Experts of a small language model: 180M parameters.
Below are experts of layer 5 (counted from 0) of a mixture-of-experts language model. Rows are named router (the router's row for the expert), up (a neuron's input weights, with its number) and show model dimensions 0-127. Each number is 128 + 24 x the weight over its row's rms, rounded and kept within 0 to 255. Numbers have three digits each.
Before each expert's rows: a language model's description of what the expert responds to. This comes from a sample of Wikipedia text that the model never trained on.

# expert 30
First word pieces of place and personal names, often in tables or lists, such as San, Rio, Man in Manila, Den in Denver.
router:106145125147107152133107123149059102094134162107124143115151098092125153146153137121077133097202102149150138114098092107137112121138103145121152110125109100150126123131123099091117161139127128161134173104159054123154118066116169120159128141117161143121134122105118142143100088163077098148143150096131124083152121120130114113152137129139132123140088141120098144132101125095128125103147
up0:142125133112136114121123157124172149115138117110108116138154161166100142121123147127100127148133090122129148126153134116138138202145120123151131106120124109133132101116094128149128094109127127134097115114121151140108120163076160134135112082134122093116121106131116124134104109124136110098171125130136139183114121081107141117139087142110131159126130134144120104132202086135143104121071
up1:120132104127078114096122134119150164090156161155178101150114119125116154126137096124130131115115107146128101142130137127123136137162141105150140124155172112058125128122131104145145143128122102127170134123080106106134140098115129155124144144112120147108119162154108139128067165097136126183107101136128142130110118162174099129115128144139113114125110142078142119164104112167122121134151
up2:068103140118082159133148122138097145128101150126144184137078133141100103146143147152115147137121148143156133132137159140156158139137118109136125130102155130137125144144116153114130115143112119171101121096102151130092122137093144116148131128108131110126149149114087077145123125127079130138145151127119155141151120119123116141153147110139085191134090150125092136136147140107117147089159
up3:122119135109112163151153126140100093119196108138123115152140141127099118116145142066119148119122167138135137183161158186135136156157136164092152072134149114131134146105098135156108147101149110191137099143175161136094126133140120116151132161119093142114113124145159108095135133088103141145126120122103109199102131119102164103125118143147121150118152117115088126151161142121140118097071

# expert 61
The word the, mostly after prepositions like of, in, to, before a noun or same, following, United.
router:144119102092169136146165111130112171138152169149113133157131139141121154157116109150166118128146151152083131107110123130084155093103146129128163151137135149142149117140115118096150154140096180153147076132099115114127123123174123103125124100116146152104103118095125129126125113107130140094130133111126126154074139114066132129112130152113166096133110153114135126164143179166131165121148
up0:118092125136110148102137122158144112126172137115111133138151081130132121123131142193164141157115140155121132114154110131187152138148108106120114091102096096115128130141092118104132132074137116096110140144126120117164110132132113125100127140114135116137097127097131132155143109066116155130100136177089093109126126127123090179098103122126139115136125129080113083162116109165107158107103
up1:108129132171109120082129132109141152168108128085080140140111080132148125134108127087126144098148084140091155164128097075132164156178139120108148164133130175116096150091215142165123144161145157149110115135141094108134101097112129086120147129085097127153149126089105134138120178152110101094140106134125149116141108137138149161141123104135147142172093141127110164103156100112087163150126
up2:126152098094148177178157077175081161162139145138128130126124173143146141123139118133132155114132120165114143169114153140124138126130128137090132167138144118117141107129081124090159092095109132136126099125127106143105145130108142151126072092127168140143085137091095094154126118145147139117139120115126132096147115136090116163100120121116169144183126120135132152184131104135174148124150
up3:148151123119154117127137081135129100084158127148132089144172157180141129118103117145136148103112164141152143103135129135098103122119123155107143111133097112116112126169147089114126133098106144118191133160155109123131103113100110120147057135139146090145101100161124102116112139140133140134122111132160114156093162083118090157146124126152121106182127096089112142181136145117152160145156

# expert 13
Pipe characters separating cells in wiki tables of results, discographies and asteroid lists, plus semicolons, dashes and Spacewatch/Lemmon entries.
router:097149095101161096163084121126162118131104169134111137112111145135108129109144129188198117134136185105120150123106163134106093130158125140155131115150109100121166096129143135139113136093136087112117114121107158108177145093163129110122148104122142111132115135111130135146113113177214147106130130145109115129115136123129131125128091128123160078148135139135166123141124163111183090146109
up0:104138109139104145141145117085121095127130118129113110154125137110183142089111153149132102132127144146122134092144144168107104151128151114090112169100121122127147147179136113155178126105075144134121127133123130121152157082150163137122109083093140174129124169144106158118133130137128142140141119103071181159125120144135145179165128169089123133141140142143120115121151124165106090136130
up1:132150146106127128134190108131106153152095103110158135134174095134133137099124157133148105131127137125130170123130163111087101138106174159131171114134145124120159185113159160132111145117125100103108125111137137136186108087156131081136132140160103098162136103144115099149104155081123133095131121098134156144142147093114157137115132151166152115161151132114156135139160154132126112120065
up2:102112147114115125130136135158089136137120155057135123131109169147125064108143120107116119135131162102142136125160138132109127107164067105089147133149169135088092151135129123153125126112107066103133144125145118119155116133168132117141164102110110107114172158122104123130119165085142104154176125158102121077115109102126166129133099109124130129097137115150135123125118134103138156142125
up3:133114109094155158085112147148121161132133120170149109085112162104119132136136151150165104121116108094157133080151161134139165119131161110082147112116130122143160130111100133138109083115139116108181130137092105097137169073152108149115127099112121139144134131127144117129160136139122108106128130130099139140108136097113122142104113129118086125157131114131105136073106129126122143155087

# expert 5
Words naming a field in infoboxes and tables just before a colon or pipe, such as Surface, Produced, Allegiance, Architect, Runner-up, Pos.
router:109059096137140151100156160118141145174115157111132162113118125106108137127121121124108133112124147121085128099143113102099141187114111161117141148104119119147090141122111148107151151150141199128147112128156122116126114153108122075139096135090120095137118162118118125116129108110078114168144154120131123117095117092115123150107102108131129133136110147109145135108140145112090141131108
up0:132157126112152170149125151141131141132121166108168149126172121134113154115149133159137082163165139137149131137179120129099121119127100167172118114114107104167142136128097091150129124161115131166117104152109121123128115112136106053116115115132116107160135110191150108141109113092114118130150094130162116128111131116185127101136129118144129138118117105075054098112144142073097136123133
up1:113109104140127109130149141116090133088130202122120131117178159166084135146089094157116116116090115103117102089174110102077131147090127109079157117123117120163127166146097104079162101157118128123117118118143150123138161104158075110168106135124136139117129152132163104144129100153153135098140130141135145127063111119117137148102134141132099125148166108096136070131097103165165132098109
up2:153130133126140139120128079116143142137126140088135121079151145108181096139095131161129093131129101130138142155119127093137123082078152073089140148093131095138132132126081173154132125121160125166137120102126132107077142140118131137167159172135105111146163113133116129140081150110162186133100099149155143143069107141126145155093133130141101117113121091112144112127109152094128180092118
up3:160104150122133131162127119182147107127156144079123135182117178143097106128107091129161141091121101086107139134153104098132142119150154110117128123103151115140097142145094098114104131133150120136174136099124139096100134128108152116148162133160106094173111159158154145147122107127166153176127106119118141136170143154108103143105130080152081108123166082113101156133189081139170126124164

# expert 31
Surnames and first pieces of family names after a given name, in prose and lists, e.g. Johnson, Miller, Ald(rich), Cab(anis).
router:119111157131172133143102080165130124133138156122098148100131128120135145103128128175145120114135107127111107161092132145144100092140130144115126111109152106145145131169121134141121148128128105102124154099114157081152145141142096050153097117089101181109154118128118105134171120106063142127123143134106137125123117114105134133113131159128150132060102133111137112116152128159143110134160
up0:127120123090142103150160118108115154139146133099103131148130105162136105140144113081128110127138147113064142128129049129111141158123156155120163123118100127145170149115133161104112102141087127119176108141109135060139108073131142119131162176135117124127110120107132100130080160114142088136127119083146121153092158098092119137070129120113156139156115121119167112130107125140145123155085
up1:099096106147116177153142102160114151131131121104161111092121144146107120130112098147147103124124116099091107120138127130181151099136151093107118149132157144125119160160120096160096119154129136141141124136156156145168200134107072116108106132117105113146127115161135092135132173141132152144128180134185132072094132089129073212130148146105113163130122152115095118117158135107139148131091
up2:147125101122089078136116100106132152092123169148150125128132074121149133120133128164158141161106149114133104163141069139185113145150172122144129131136080161152141152167113112158138122129144158123111140159134138146125093125143087110121173080121122162130122077107148156095112120108125140132106121146147109119155124132120102101148154153109145146089078115139150112144144154075124122133142
up3:138116135100096125164114142126093141153131131117122120125076129126124204121139131116105134164134114138122091160137069147125169137132171153141098124127132120101142120168109142096161137141094112164154085181119145154098107117125160111118113140092160091182110095199122106103150140162123153115089077104159118165155141142154137141088159131166137143118119111117128136137171108117140138145114

# expert 15
Space-led numerals in tables, infoboxes and stat lists: ages, dates, heights, times and seeds, such as 6 ft, age 73, 8.
router:099106128127107120130153125153104151130127142102128163122132099147105092094155106189162114118141167135150111139136151144142093112122122151155148121105112156118098146134113119129156165125142177117146139142103158103112082132116156151142145143114135166125125151135134127118105160130144106168098122081132159103136112096151158106130143149141079135151130109124137114142153107114052131142112
up0:116147116116103134163118138080132116147111088142142135157131131108098097112156156145067166123114146107128083116111130155174106102149157135125096111152094132118154151104101133102141138118123116116111124128129098164109094109101177098137081118093164139134123158121175141130109142129163113133093114142066124156096111143121105148110130170098103108113115110118141133147147142121113150180140
up1:143133107086111115093150156144097156101112088109145132159118120147118124106104136131122111169129188094132151194109085112111117165122103131162119140199159142149104142136139104160178096138075133150157129125141145135125089080142128111142133095086121159085105162154091179141112172137104142143158098152116124167138125143201147125127114109131124143121107159127134098130166095125119144132117
up2:138117125110121119103172132167131186164156167111114105116157131130137194105163134134109132110140107127123121162152094165091131124137106109159096160159135143142110147152166146139118130120139090172143075122124150137140140106136136145138101134120132096147143130089076142156078095129095117110084138141113141128121106102152132143096118133139143112111134142136058122160154136110142126126116
up3:153118129133148135114144107160114115119167129141141121107142126147088117094159117126128153134115153124135149148097113135186097103147167108129143084075124119136095096108137149134111099158156143143124084110129128113177104096121133124080124126136095126120114093130118157103123119119125084127115073128154113132184095161120081130096129153109105114110107106120115150164142148141125103127087

# expert 24
Determiners and ordinals opening a noun phrase, mostly a and an, also one, first, another, each, no, this.
router:106147144118107096124108080156207125122137138106121126132151142158122114130132137147149118119072117119149153174095157134157099113118140094146089126121127069117100154138101176128155111093157103138127138176138168164147157168118104173129141103151118144098152095168152144098108145145158166131158127127109136080136149132114173147093111084140120107127148124121133108101115148117157112142104
up0:112171123113121120105143116081137130144135111105132160153076150162108116126126165126107102122123127150104158155093155101149094102173135112109097174130128119131163137112127145137126127099150128152106161114136106142100141184115129134086148125144121188164173086158101135184132129117147117134131117135136111192117152116105166132074157100135121152083117116086162130084094129134146130102117
up1:111143171133132155164126093117098100149134098155153149123125120147100097088142131122168173137120072147133081175142173102139163105152122121128114154133124143160165116161185174133127125148162128144130102152164075119117120130147083116084121174130110121110149174153090162110131130128132101101090122087151123140112138153117134165109145132125101126150119110118172128122165130146099124075118
up2:144150122146129094118106152143140119185144134150123153133116141163122124138124146127077122127112117114161124159133151136156121110130146138121115098098131132140136105140180131138164159136167167103088114130140147120115127122162169159106109132133130100116130148170144105134110154125111118144116070108124135123076115138062139146102146100087117112172133129120161127100152147145136112142151
up3:141111181136148114131137078145120144096134193112114126160126137155128113119144186118127171157125148143131157149136150115120075148163114160168116097125108112089118128089151104159145125104118138138142067112115131129160119110121134052155161079140144129101109102146121110125085167157151116129116092137127130138146134127123142118095135120145165160162129126098111178126109153142185161135140

# expert 49
Uppercase letters and pieces within acronyms, codes and coordinate directions, e.g. MB-E, IB-F, CF-R, RB20D-E, US.
router:139150165173134113117161125094117109122119129127119125112125095128140138133154146121159103151122148133134108136114163106110169126109115112144144111114091102095160115143118143160116079132129126142168103111046117163140152146083113167134170135111136069132103130116125105119169146123096168122156107186101122144145157113124135146137138086121146091145107131141128123145132171166111129162123
up0:140138190100124166157125164125148134114121159148105137166132128177129151143114136130125113112120097178138133196151095138131154146138138071092122054107114138143111113129164100120084167140120138099125113129136124130145119141102112129119139117107084129119124101119149143115151142110109119114116126149100146210111151150121103120156129136120103142105135122075128178102139090158134121147138
up1:115095147177109107125081101132093116157121114164102150137121123116166151144145126106199155138142150094141105097112137124143102094165113148179135118142128158116102117115147145150147094148135114130151126112104109136115173181093083139132134081133115090125096128117140127112165141116124085143116133140124127146131153128170141152103122189121173132158143131123133163164141143121137089117106
up2:102090159124076129101163145154120109111135101135107122071108132155147127102143117130103169148131133144095124110154110138151170137119079148120152130127139129145166074127124132143133132149123150098130111122111146143107100143085113153102146158117114098130111102124101124152112161125142150120119103123170148156162127107101072141117138155129159114172107134064151169132132165136138078134119
up3:160128115166174134104153120121157104168163138135115110144125150069147137128160170155129162096125117131115105151143119119119128161163108160083149105154107133133084112132150129133129125132116172084149098129150137169107113158132117173107140143141109096125097155137156114117127160134119104076093122126135129211140122151149143137108136152107118100134097142141100151123154165138137135159149

# expert 22
Closing quotation marks after song titles, closing parentheses and brackets, blank table cells, and MPC/JPL/· fields in asteroid lists.
router:134117171153141124141117080162126129126124163135126114173112118126119103107132096147123129149147081157120104076145143106079124117120145129141100152176151129166118160163157171123096084143104172144195117142124126103111146119094122128105148152134147168116119093141167104112124152104110131159153098161165170120144106139122123129157132132148125112100137130123135118143138140092065126096142
up0:147112169170149166142129130134186171108115152146163150142112156144144147138161148069128114100126094141170151168120129127083153095165083104161127116121131114133131121130126192123106137113134140080155123112112116150110121172140107150129150139127166109132152129170154108123103123136133157145159097122153160175086137086157175179117119129148100112091127144164134104167148152152152184084140
up1:188117164156130059141136197134121146125136161133119113139153144109100140105130125095148107099137116123153121131152133160096093142122107135134131121162144134147145138159134149188108151162091152142112151162141182148114076153127126152079160123119137130131153123176126119137154133113124137123131127126111110143103133144067109141133110130146084112165135144120119151125127121122109125128122
up2:115121147171113137181140137095153140116095120119117130149186138151130130083124098147127171138136136076148115105128140135150158126113149117146154128162065115163113149130118160124126134102113133112130121104120130112151126164134155066124145127133118116121112161146096109085161157131102202067130133124179121143138109123142154121122135138148141055096152113115137144122172092109117121123171
up3:145143169156142102134127104188118099137106112121179100135159146160147138076133157128153113099164141169137115148137155094145124178092157171137121107093117153140163155106114120173088152151099145097130123125096128109158096177160144149140148147158115125124163111147145090137131156124102091133129125160138113107128104138119116142123107103141126105139160122130081138120132155155103144146101

# expert 11
Pipe and semicolon separators between numeric cells in sports scores, election results and statistics tables, mostly after a digit or dash.
router:096118163120112175134117096144127168140154091121122148103150118115112125172164159097117104156152136109134135087154161138144128152114121139131146152126130150107174178106103121090106148131175134136095114135111125139150112161151111130164151092073127157128151148116129128121117113056140087172138180114187126139094158121107115136112125109132155133141109173132152115130132136115119125171116
up0:166155108142115112173123149134109136197086082115084122075131195142136103103159131074095124137165157129102132126159102169107097127111082134129190118163134112115145125119130166128135087137150149120145149136134173130138119114144076113120136085108140091198113175138087131124092135130132161157129123165132149107152116117123139174135144105106105154152126112117160111086114125112139095122149
up1:166154110108154118112110132145160140110130131115186131149107123169139118162148103119139145167128132145163166119129100149200176184095163141139155147122092125124095147090104136136129155121128120130084128124121104160103142105128111092111110118094163091118135136110153166163159161110121138128130122101087147155148110122108149111158115160156120133135105164132138103127167114155140157159125
up2:116103118116131155142125112150123172123101103122141081098147106148144103123138126085134131163117121125144158095162134145123144099100123126126156122089150110079141151142147125146098093088092105160107132094101165113128101153121099107125149125161068094180130110096081171169099137104112121122156120102089153174154173100135153144138100088147101107104137127138154118137089083129154079117118
up3:161171185158145130143124136128153151134137119107133118148113118146192122118107125122104141144151160118074115107121086131158116110122128151132145140126157170159110106110137086109127099127126080152118118151082142095116137132150083124098124111117069129139122142133161133149113106137100157140139167115098149104166182163146120140107099091126079167109108119142098092125123135149148116088120

# expert 38
Single capital letters starting a split proper name or abbreviation, in names, lists and tables: R34, Authority: L., H&M, Hazarika.
router:099121131150130135100117119106130166114128162127110154134123124115165121127117166132141152086160148138135125143121115117121138103112144159148137089104119123119108138136128146126126138090172172102180142148140140123084142139142186144117133130103147136121137134152169137103140084191133157127155130129159146117177095113097119104153164175123121112136122142131105111158122132120106146099119
up0:113107142109141121121101116125140090127118153123115145121134114091155151173146146118150151110134118131086112138149146155152082116105110139117141104106094124117088193146155153108109153119145119146172158139118171176177116109133164121110155115167145119159108133122089159114128162146105143118102111194138147131119140112102140133107098166146127162154104121120094130101113175104165128134112
up1:136156133127126143129113163125137189109131106147182120104122104147125144124104161058111137161123122097143170112169142101131135126198116125119138163137106140122119135137107139128137139135104107126120121136163113141147170125134149100081129117146114127177115130146127165132128113154157166134162116149106120124144142109140109121114158157168164141127102137166122157136107096125112140154116
up2:127099122115131105185118101111140165114099138147108167087124171156115106161108125130072148088152133149108163145115165103134100097093141078096121099132164172136152140141139142136127093134107157153096165152105119159124119139134149120062123128101139156094114116112125071153118160095142133142125139099151109133116099142148144144155114101122149159113105150108140078155142155119141141088109
up3:121082134142101134152136172152125159160164086117152143203131124116133144147123125108170133141119152119139141138090168099121123105125100137129156112105110099148149148157140110129126119168117118103128158133165168119176152124091116165121178118130132100077159159119108133111115104130114100108110116120150132126122120121148137146146131164156141154123150148108085126141121110148088126132103

# expert 45
First piece of a capitalized name or term inside running prose, after the, of, by or a comma, such as At-hena, Tar-afa, Card-inals.
router:118089113140113148127149135198079102140159106113107161096108128119157161094146132161095100095129093107108135157093161087143135170120151118120115136128147091123095133147107092093128151115155178139121133136169109134151132120106153189137065151117111130136153142088109098119136120162105112156125167128083091084096143126134109129121090122132150132152129128144131148113114099127131111089117
up0:112098115162113131115151139101122130116105149117150156126109109111131144133143168151088103086141151142105096161117115083118159095148116116094137099146128196142148115121146151163142169111100108175123132091136129131102128121178174120133121107112107131111104138105149117159112119146100122148125115161101143167102089128132152176150121149119119117150131122132095180126158140114146122122146
up1:117133173183171084120114160125169135092130137150139108109108161116165116145125141152132142106106113118149144093160108131128126117135117174164144170147154114138127148180135115123159153167113112143166166155116100165091104126124115155137166128152136157169150149124119134131138161119142097116124165131132120111148167095099140131119116150131103112154154083104097173100113078126098128138119
up2:139087105091121143140119147118145128197142102129121144106120113099162107105107126147112096150171122108120103154141115108170121094156128119121141165081144141131135129146125182133129057146102113150151123091135137131122152109143127154096112113131126154135128106159100124128132140149131092147133171148109101207126122122137102145125119133120147122148144144073138145138090146102138119144103
up3:114126120129171137109134113136134115182096128122143144131135111156105122151104119132142129148144122105073125092101123101097094198114118167128137130136111130166094111128154136166108112121144142120168068159181136126150117162095147123099128115102108087100154158119117153076141123142119154093154126166127118139089109144140129121147108141165085137126098109082119101083134123116136142116134

# expert 34
Commas after names, years and list items, as in Shonda Rhimes, or 1975–76, plus ), and ", and connective dashes.
router:118153157158157156172133152145131155125111130129109088113128105111157111096138112197131169118181100136148116095110137166138078134111154127097131141152126119101155133110100091091130106150114129122127120136121117145120119093091074062135135142178100117128128119147150153133109128161138141138100114074100114174164156122122153100130069096132154112124145109140103149126119172148100112106066
up0:148122127160107120135139147093170126116104155128151125072126112138146131131165091128137132157145094143102128093129162105113100145102122149096147128128158157132155111119120136127140178164109122121133141109153171080149124095116105086144154080127135112158102132129123088184186149132110134140133122147121144096172120132137111119105119127103144161141151126138112142136120097143078150116144
up1:162129123110109119168116104154117125175130136144114138100116096160179125156107146131117162166148141055116178148163139121138092139125140143137127170100117155135157158120149146145127119144124109114129144181095180111160152159143110114097127136115117133105161131161174110118121097093113153154104103140105134149132137127101139132134113158146141123141138135162108160107130141103108133095160
up2:145149189167129099111131095131111093147115128156131134106133141110135143097107150128072128107125086087139151098116128149119130121100067132162129078128134115112132112127129155108106130160105113211090140076132131155126104105124068115169127114179146116118124143089117145132110139123124117115115140096140133129144142114087100131177117131130155142128158128079130184078181144121109146112169
up3:124166094173119141140105148175146095093124163106134067157102106136108117124133155170132148090141147158212097141154143115136145127123090116140146139131130145155135169156138130121116146126131118115081164126112143093095113104128104149142141130136103143129167132123166122129113132149141116130135081143083165109094111096120090135147094138110137191120133134108172104103120088127108139122120

# expert 56
Two-digit numbers, especially the century part of years like 18|58 in lifespans, and day numbers or table statistics such as 21, 42.
router:113150176113150123107166079089129137106102133151095120094139096139142137110164089103159149098131116123120123185101125117158116163129109136111114151154156162124105129148061117125109110156106097106110130121107151116106134121123136087136112153060155090115142109130127109130140158155109158143091120150133130077102141099146148099125116130116115116133105121137184149096099132111129140151150
up0:133138144124140105147104092110089142097148120129119130132152157066118108159129142124132109162178120101165128100092128152138151145138111151112140133123158106157089164134154133107106120105108141174110160080141178098118129153158122135136135146165129097192142117144138127143051133126131139107086133135123075140157156123145098088123115125097112135118085091164136163096135167132133118135101
up1:063135121201121173120116096147136142163137162139130095090173134137154128115089147108128112155082114161104137128139120143156133102170150166135135133157125086121113151147134105151126126136126153140135110127092149154105113124146110072112137149119179104160096127124136100149122161086119109142100155092181108152114122113135139159119131100170133158150134133116181106143155089134109143106146
up2:140131161117159154152096167170158124150102136106130081149105110119091110142114111096151130151181156123108144132118121135132159160152150077115145081126159168110092088147104146145120125114129103146149110107157125161173163160177156076093143110158167131150141141180178115134101107126078144096131147178153077116143086148088168111106160144102134111117096126098120146150101116139086162146096
up3:105137135125136123137125108140131097066128166121141162068145137132137149145151110159090181147127093130110114071131149138137133132162148161133069137126134131135149179156110124207124116149128149143083112077153144130111138136080089164141139107127115142110107139110133159134152125118132157153092135170144152124136137093103097126154118124128095172106129090128121145125123095144114115112106

# expert 9
First capital-letter piece of a word at line or heading start, after a bracket or quote, as in L-ondon, A-chievements, St, Th.
router:106122146112132154143097101141133153112075152140135117135155153144139079181132138097162123116106184097130132087121140160082110078119143134140131140106161129110111132113105059139167143132146085126166128105110108151124138153163105132149145106189139106105135125114108152127125161099189141174095143125153137177104117166116143116154125128117115127130104125144148143115124132125093153158141
up0:114132136135100139118131133155108168129116114118150099136152144095194120144116121087108124139134118067124126145138094164125139175146123104106122127117119155121095128121121071167104109137165130135125114127129113136122133132124092108131132138115139157158138124098132157113189182121149140155101121149122099163090184094109125131148127154127097150145153091138150161096123088115111123139119
up1:111123136097119114168126131105105110100098128143139132132144116133173120137160164168126128093095123099133155144169160141139097162095195117124163142116090096113124116150099121109116169123078120197117114111098138140126119149116118113104137125134133124130099113136136150135138150117120067119123106112169100075118117127123120139120120146121060108171099089121111109139144135133119190100086
up2:150214156143150100142132117129078137125104151110158144092166131122153101180120148141121142143099118068137168122129114099121094129124137149118159133132104144101130119156160143146165089107122098104129090121120081147167079160106136127099095126140125128101144087136117121110128120164127145105098160186165150123124157128119142117125109145143115095112176120090109120147088163112134117092109
up3:107161135153112171119157148120127138130127109111111161156142129144128137156176140162115143106148132097132112092136133124141137148074124145065140148100100126126131141164104115090153144096092161108110111116124142141108136122131094104109114096140124102100112104131122122070151159120126169158161142195135161128156082138119108160083132170150153142141103149095117135131107118114132126123122

# expert 28
Line breaks ending section headings, infobox fields and list items, as after ==Awards==, Personal details or Phylum: Arthropoda.
router:087153161126113111146148138129117157090099068142130124145141123120105112094134130150108118127108103104120114112129095116123106163106136162148175143098136099108124132162177109102067099113131065112123106109138122130113093130121107150154145125136136129117110135145088087120125083155140161118130119132156112130162085150150123140135145124089124133095142132127164135082136107122150139133107
up0:096111142144139104134153130111175137121123110139134115114126118099134074142116136106156124138109138153123105146142103126133116141123128148119114178124070118105129149166135106135111120127114144113152106133105144105172117139127118161128134083091109133185167154133120098044127159118087120102149063101125151126142101103145098133069105193126114157142074151139126144105139135136168119138105
up1:122098092127133139127118113084134117150171147124094156152114079144129127145135160153140167129140125115152139147151092152115059168136116153138137146107129161129142138152127099163116143118126124149103096147174079108160103172140104091125180125127143110130142112161135123131167141090132123129113139144119101110144154127157125187113155134096134097163133121098132132099109094134160131126136
up2:146138104100144117143112094150135134097151151114157150128081102163124103143170152108089167090169065133168098100156134146129116146124149135140107113121131165155143133126112121142125157073144120118152117083122133134106119102119134129129102101176143119141127160100132093108133175117153135112134120075106104113123127093114149178135113146097115138109130084107156129110100144116130130164149
up3:143142145162090116088154125151105129089176120130158140159154137112120105143096111104134122113087128122119105129121086125133107119124156191126117144077111090077100142141134087123108119126152106117094089124140122143141095129153116120125113111123140144131126107160131126139119122135164175082093119127130090162137123120118115161167174142078138129068108146126121063082142144094119136136141

# expert 48
Years in dates, birth–death spans and time ranges, such as 26 May 1920, In 2007, 2013–present.
router:098149121147143120146098147137117138073108082126138110112095131125126126142122156178113124090124089132121149132111163126168147161167148084142134157167146150126095090073127131102158126143131142118149127151128135174126142124112106141110127131134090081113145111121120110118073173178159109106153148130125128113168102136095126174140088100127159133142114138126117127123131137160155135128105
up0:134151129188094124130099133117122132129132128135134073140139130125185157116095109155114098086098145137139113142117118129161165149129144128126144115128095161132122130136100172150137136115126111109143072106104136137120130131134140110071137105140138125092127108116108125130131148083125186119138146075143130166143134175092060100125116128099120110133097121113148135158128086108139120120168
up1:124150142149156131118130115142149154156163106103151147186142104133128087161126156188128152130091086101154145142102110154151139088134149149144166131133088098125089093138128173120120106150147108126125166149126144135103155114155119140122080139181109122149100146119153116133110159090150133117137116142158112146109148100119125134113111159111100126127147130177111128130170109140122179105141
up2:072161084135115112110126117113160101105115134141143154112153142136154133129071104061087122093158156101151158165102142092141161140142110117119141165159143125103160108137132138162134123145111120137106122116107117140110133142146123111093132155106102123102116108123117130125113149154083092176144081142146143126141102128146120162111126118155118100199104116097165121101142144120119111125124
up3:113128114105143173160117119129113141171149110127120103124183150144144151138129145138132204138154138138123144103112116165122144159117108137124079136070125107125115125111094170152103100085132095163108110120121133124136123125105112129121173121108146132129167134142081156126139127095136109129111128146090124129144088141165103173149153129131127171128103122083178113088107140115173146133105

# expert 2
Single-digit and small numerals in tables, scores and counts, plus number words: 1, 0, 3–0, three, four, thirteen.
router:119076143074141145100131120136119121146191110133122120188135163128158116141088091134115114158106071070144137122108130123098151112146141147135152138126115133139119130121132103150144154127181121145133124127142073169128154105106148117121107107141107172127137151095142135136134128115126135168123157146125133105113141116124127086119129177120167088094130158134136102131145138178145144128152
up0:130118095110134141124143120142149168145125128131162081111111154139154151135063103127127119134114098120131146163158107145165138128145114150093109125135099115166106103133126140149118149155145132168088109163120144150065147165127163117150126116093151096127098149143093160132132125145127107106143083147117133097120132124084085164133124134183141125077111142118123143161126151169149119148126
up1:141150132134114105129094126130118119131190176163124112147168129133144131132135136149089098147092090087109143121134120154162144141126070163134169151150116132168128153129096118140176098108125064169154140136119155127105118142074117114115163121093144122151145183134168131156141140098134123140148081138142092175139142120133134140107163120092146162112131150112095168124113145137113100166113
up2:134064125099139130134120157165130111074146097123143156103122179179135165132099116127146111125204103105104132147102131150095144134136135170169138100133104117114120160116135111108099132114119109173163097134103126119132132073114108164109134120134102129135100111119131100171167112079111127126117120083149193112107132137148163158154124173124129154137105098130101128145160129127099096119125
up3:149099161128095098147128150049127096156117075095109117171109148136108075139125150127118107133151096121121138133150122187124159125166136117114089142138117133069151086133154196148164128129098158125111113138114110106103144139112116134122141087131102130120171168118107103154129117152157153135121109123102149132125131116133128159117177093126161134129100117132100149133128098187098134124102

# expert 8
Conjunctions joining clauses or list items, chiefly and, also or, but, &, while, plus subject pronouns he, she, they after commas.
router:152119146141107075109107141118121142127120163135133152108147134118119141140120135101121132128143119113177134131076126116111135147144120135129123142136120157147085115114135151121118146087126124116148166130106100103120129108132158154155128128079108161155134146158126129113122091132113109173100159107108129095134120125119120125145116150147111198104151120130071110165123115151150091126136
up0:120158171100127116141124114114129126152121145094127135121168127139128115112126091158123109134112131086128110129143109144130106151107116126190086071105083120118131147145100130135116079141121147139119135153125123145099123153117156109069137143095128133105117139180148105087143150134129141120117132159122107096124118127111098114117146118113132161138128121120129105123169124124128159131143
up1:122132124126130121124139112115111109111094087153129168126078130109084142154174145094134099158128197114149156114135153126155126133102118121133163108156144126061151145133080157137158184100095106135131113113084131093109137152131139117135119128098111136151136105165111134083100098132105147136095128087071181121143121094147146109144131104111067180153114111118104134102115086120137135121135
up2:142120160139140119076123098143123136140121112148135139119117084149113160166148148134117156156125093115167162127107101147138151162161139127108160140121105141108132114116170148145165113132081095116114103133112123099130121128140128118136133172161105130122121184159073092128161104149130095125150132153126104134098050171093126118131122166131161133065111151154129065192105144143140123121095
up3:117117110144099147128143152125153100117107116103187125119092144132085135128138144140157138149105172146176141107102084122134142127123112163119110165142105128120104112147101141140120147116160157142157145140120122135087171115146119139159094157129096067155099085130123116093084141179133144140105112134120102156123144107103083109136137095114129087122173101116094110130136125148134110103113

# expert 32
Commas ending an introductory date or place phrase, as in On October 28, and In August 1914, plus closing parentheses and following subject words.
router:137136121114136152107149140157126112139116116118133129097166174124165092160134158097119121106110165119149125116157164129111155133129084152138119144121137128150130103146116098128135144134154156117120128180144115092125136167183123207135113112102150140159144120110146082121127134108131169137135092125124195099138151140105162133159179121126103138123125130135131130113130116102152158190148
up0:129086124120129116113142107123163134128148137141117171142170124106232113152131151118083169120168136131111119145133097139160072110130073168124122140120098120157154092148117119152117126142135150135120086147106165100129130136133142122102151154076102110116109201120144137169135159102114155119119116138101168135159149103109134116148141137122193176153119131115121113126105145131188126115157
up1:112111104165150102156130142173115129138107144156093148107157095084139157107118177120100107124145105093135144175175165141141143156154096126139132151131102118147132117172090120181111161185122133122149125133127138173088140138143113164135088078119086126146125136164133115121152145140106149173126141115129113111108123130138162123108112133120144114118117168152095148145132113119147128124123
up2:198098135117139172142111107145109109105116149074146101107153097146142129153067126115127119124107144137133132119143110114115093160137120095128135164095123153098143142164126123133121118138108149149130158138139174116155126118186087156135137117142088106152176131129117152107095151074069136125137112199102130108138117147140112110140143127168107126127112142159137084125135142137135149138148
up3:106102157139116128138109119118149112125110188131170112110168140144128129164127161125119147100136147104150144119161133104131119131176128119141114115105129095144110139140162146118123082130145170087123138102136122132152102135113143105122122177077128147108098116135139143106100160094111120124144122158066133164130114134167150121164123157095101102117108087108076137141156129145126128129128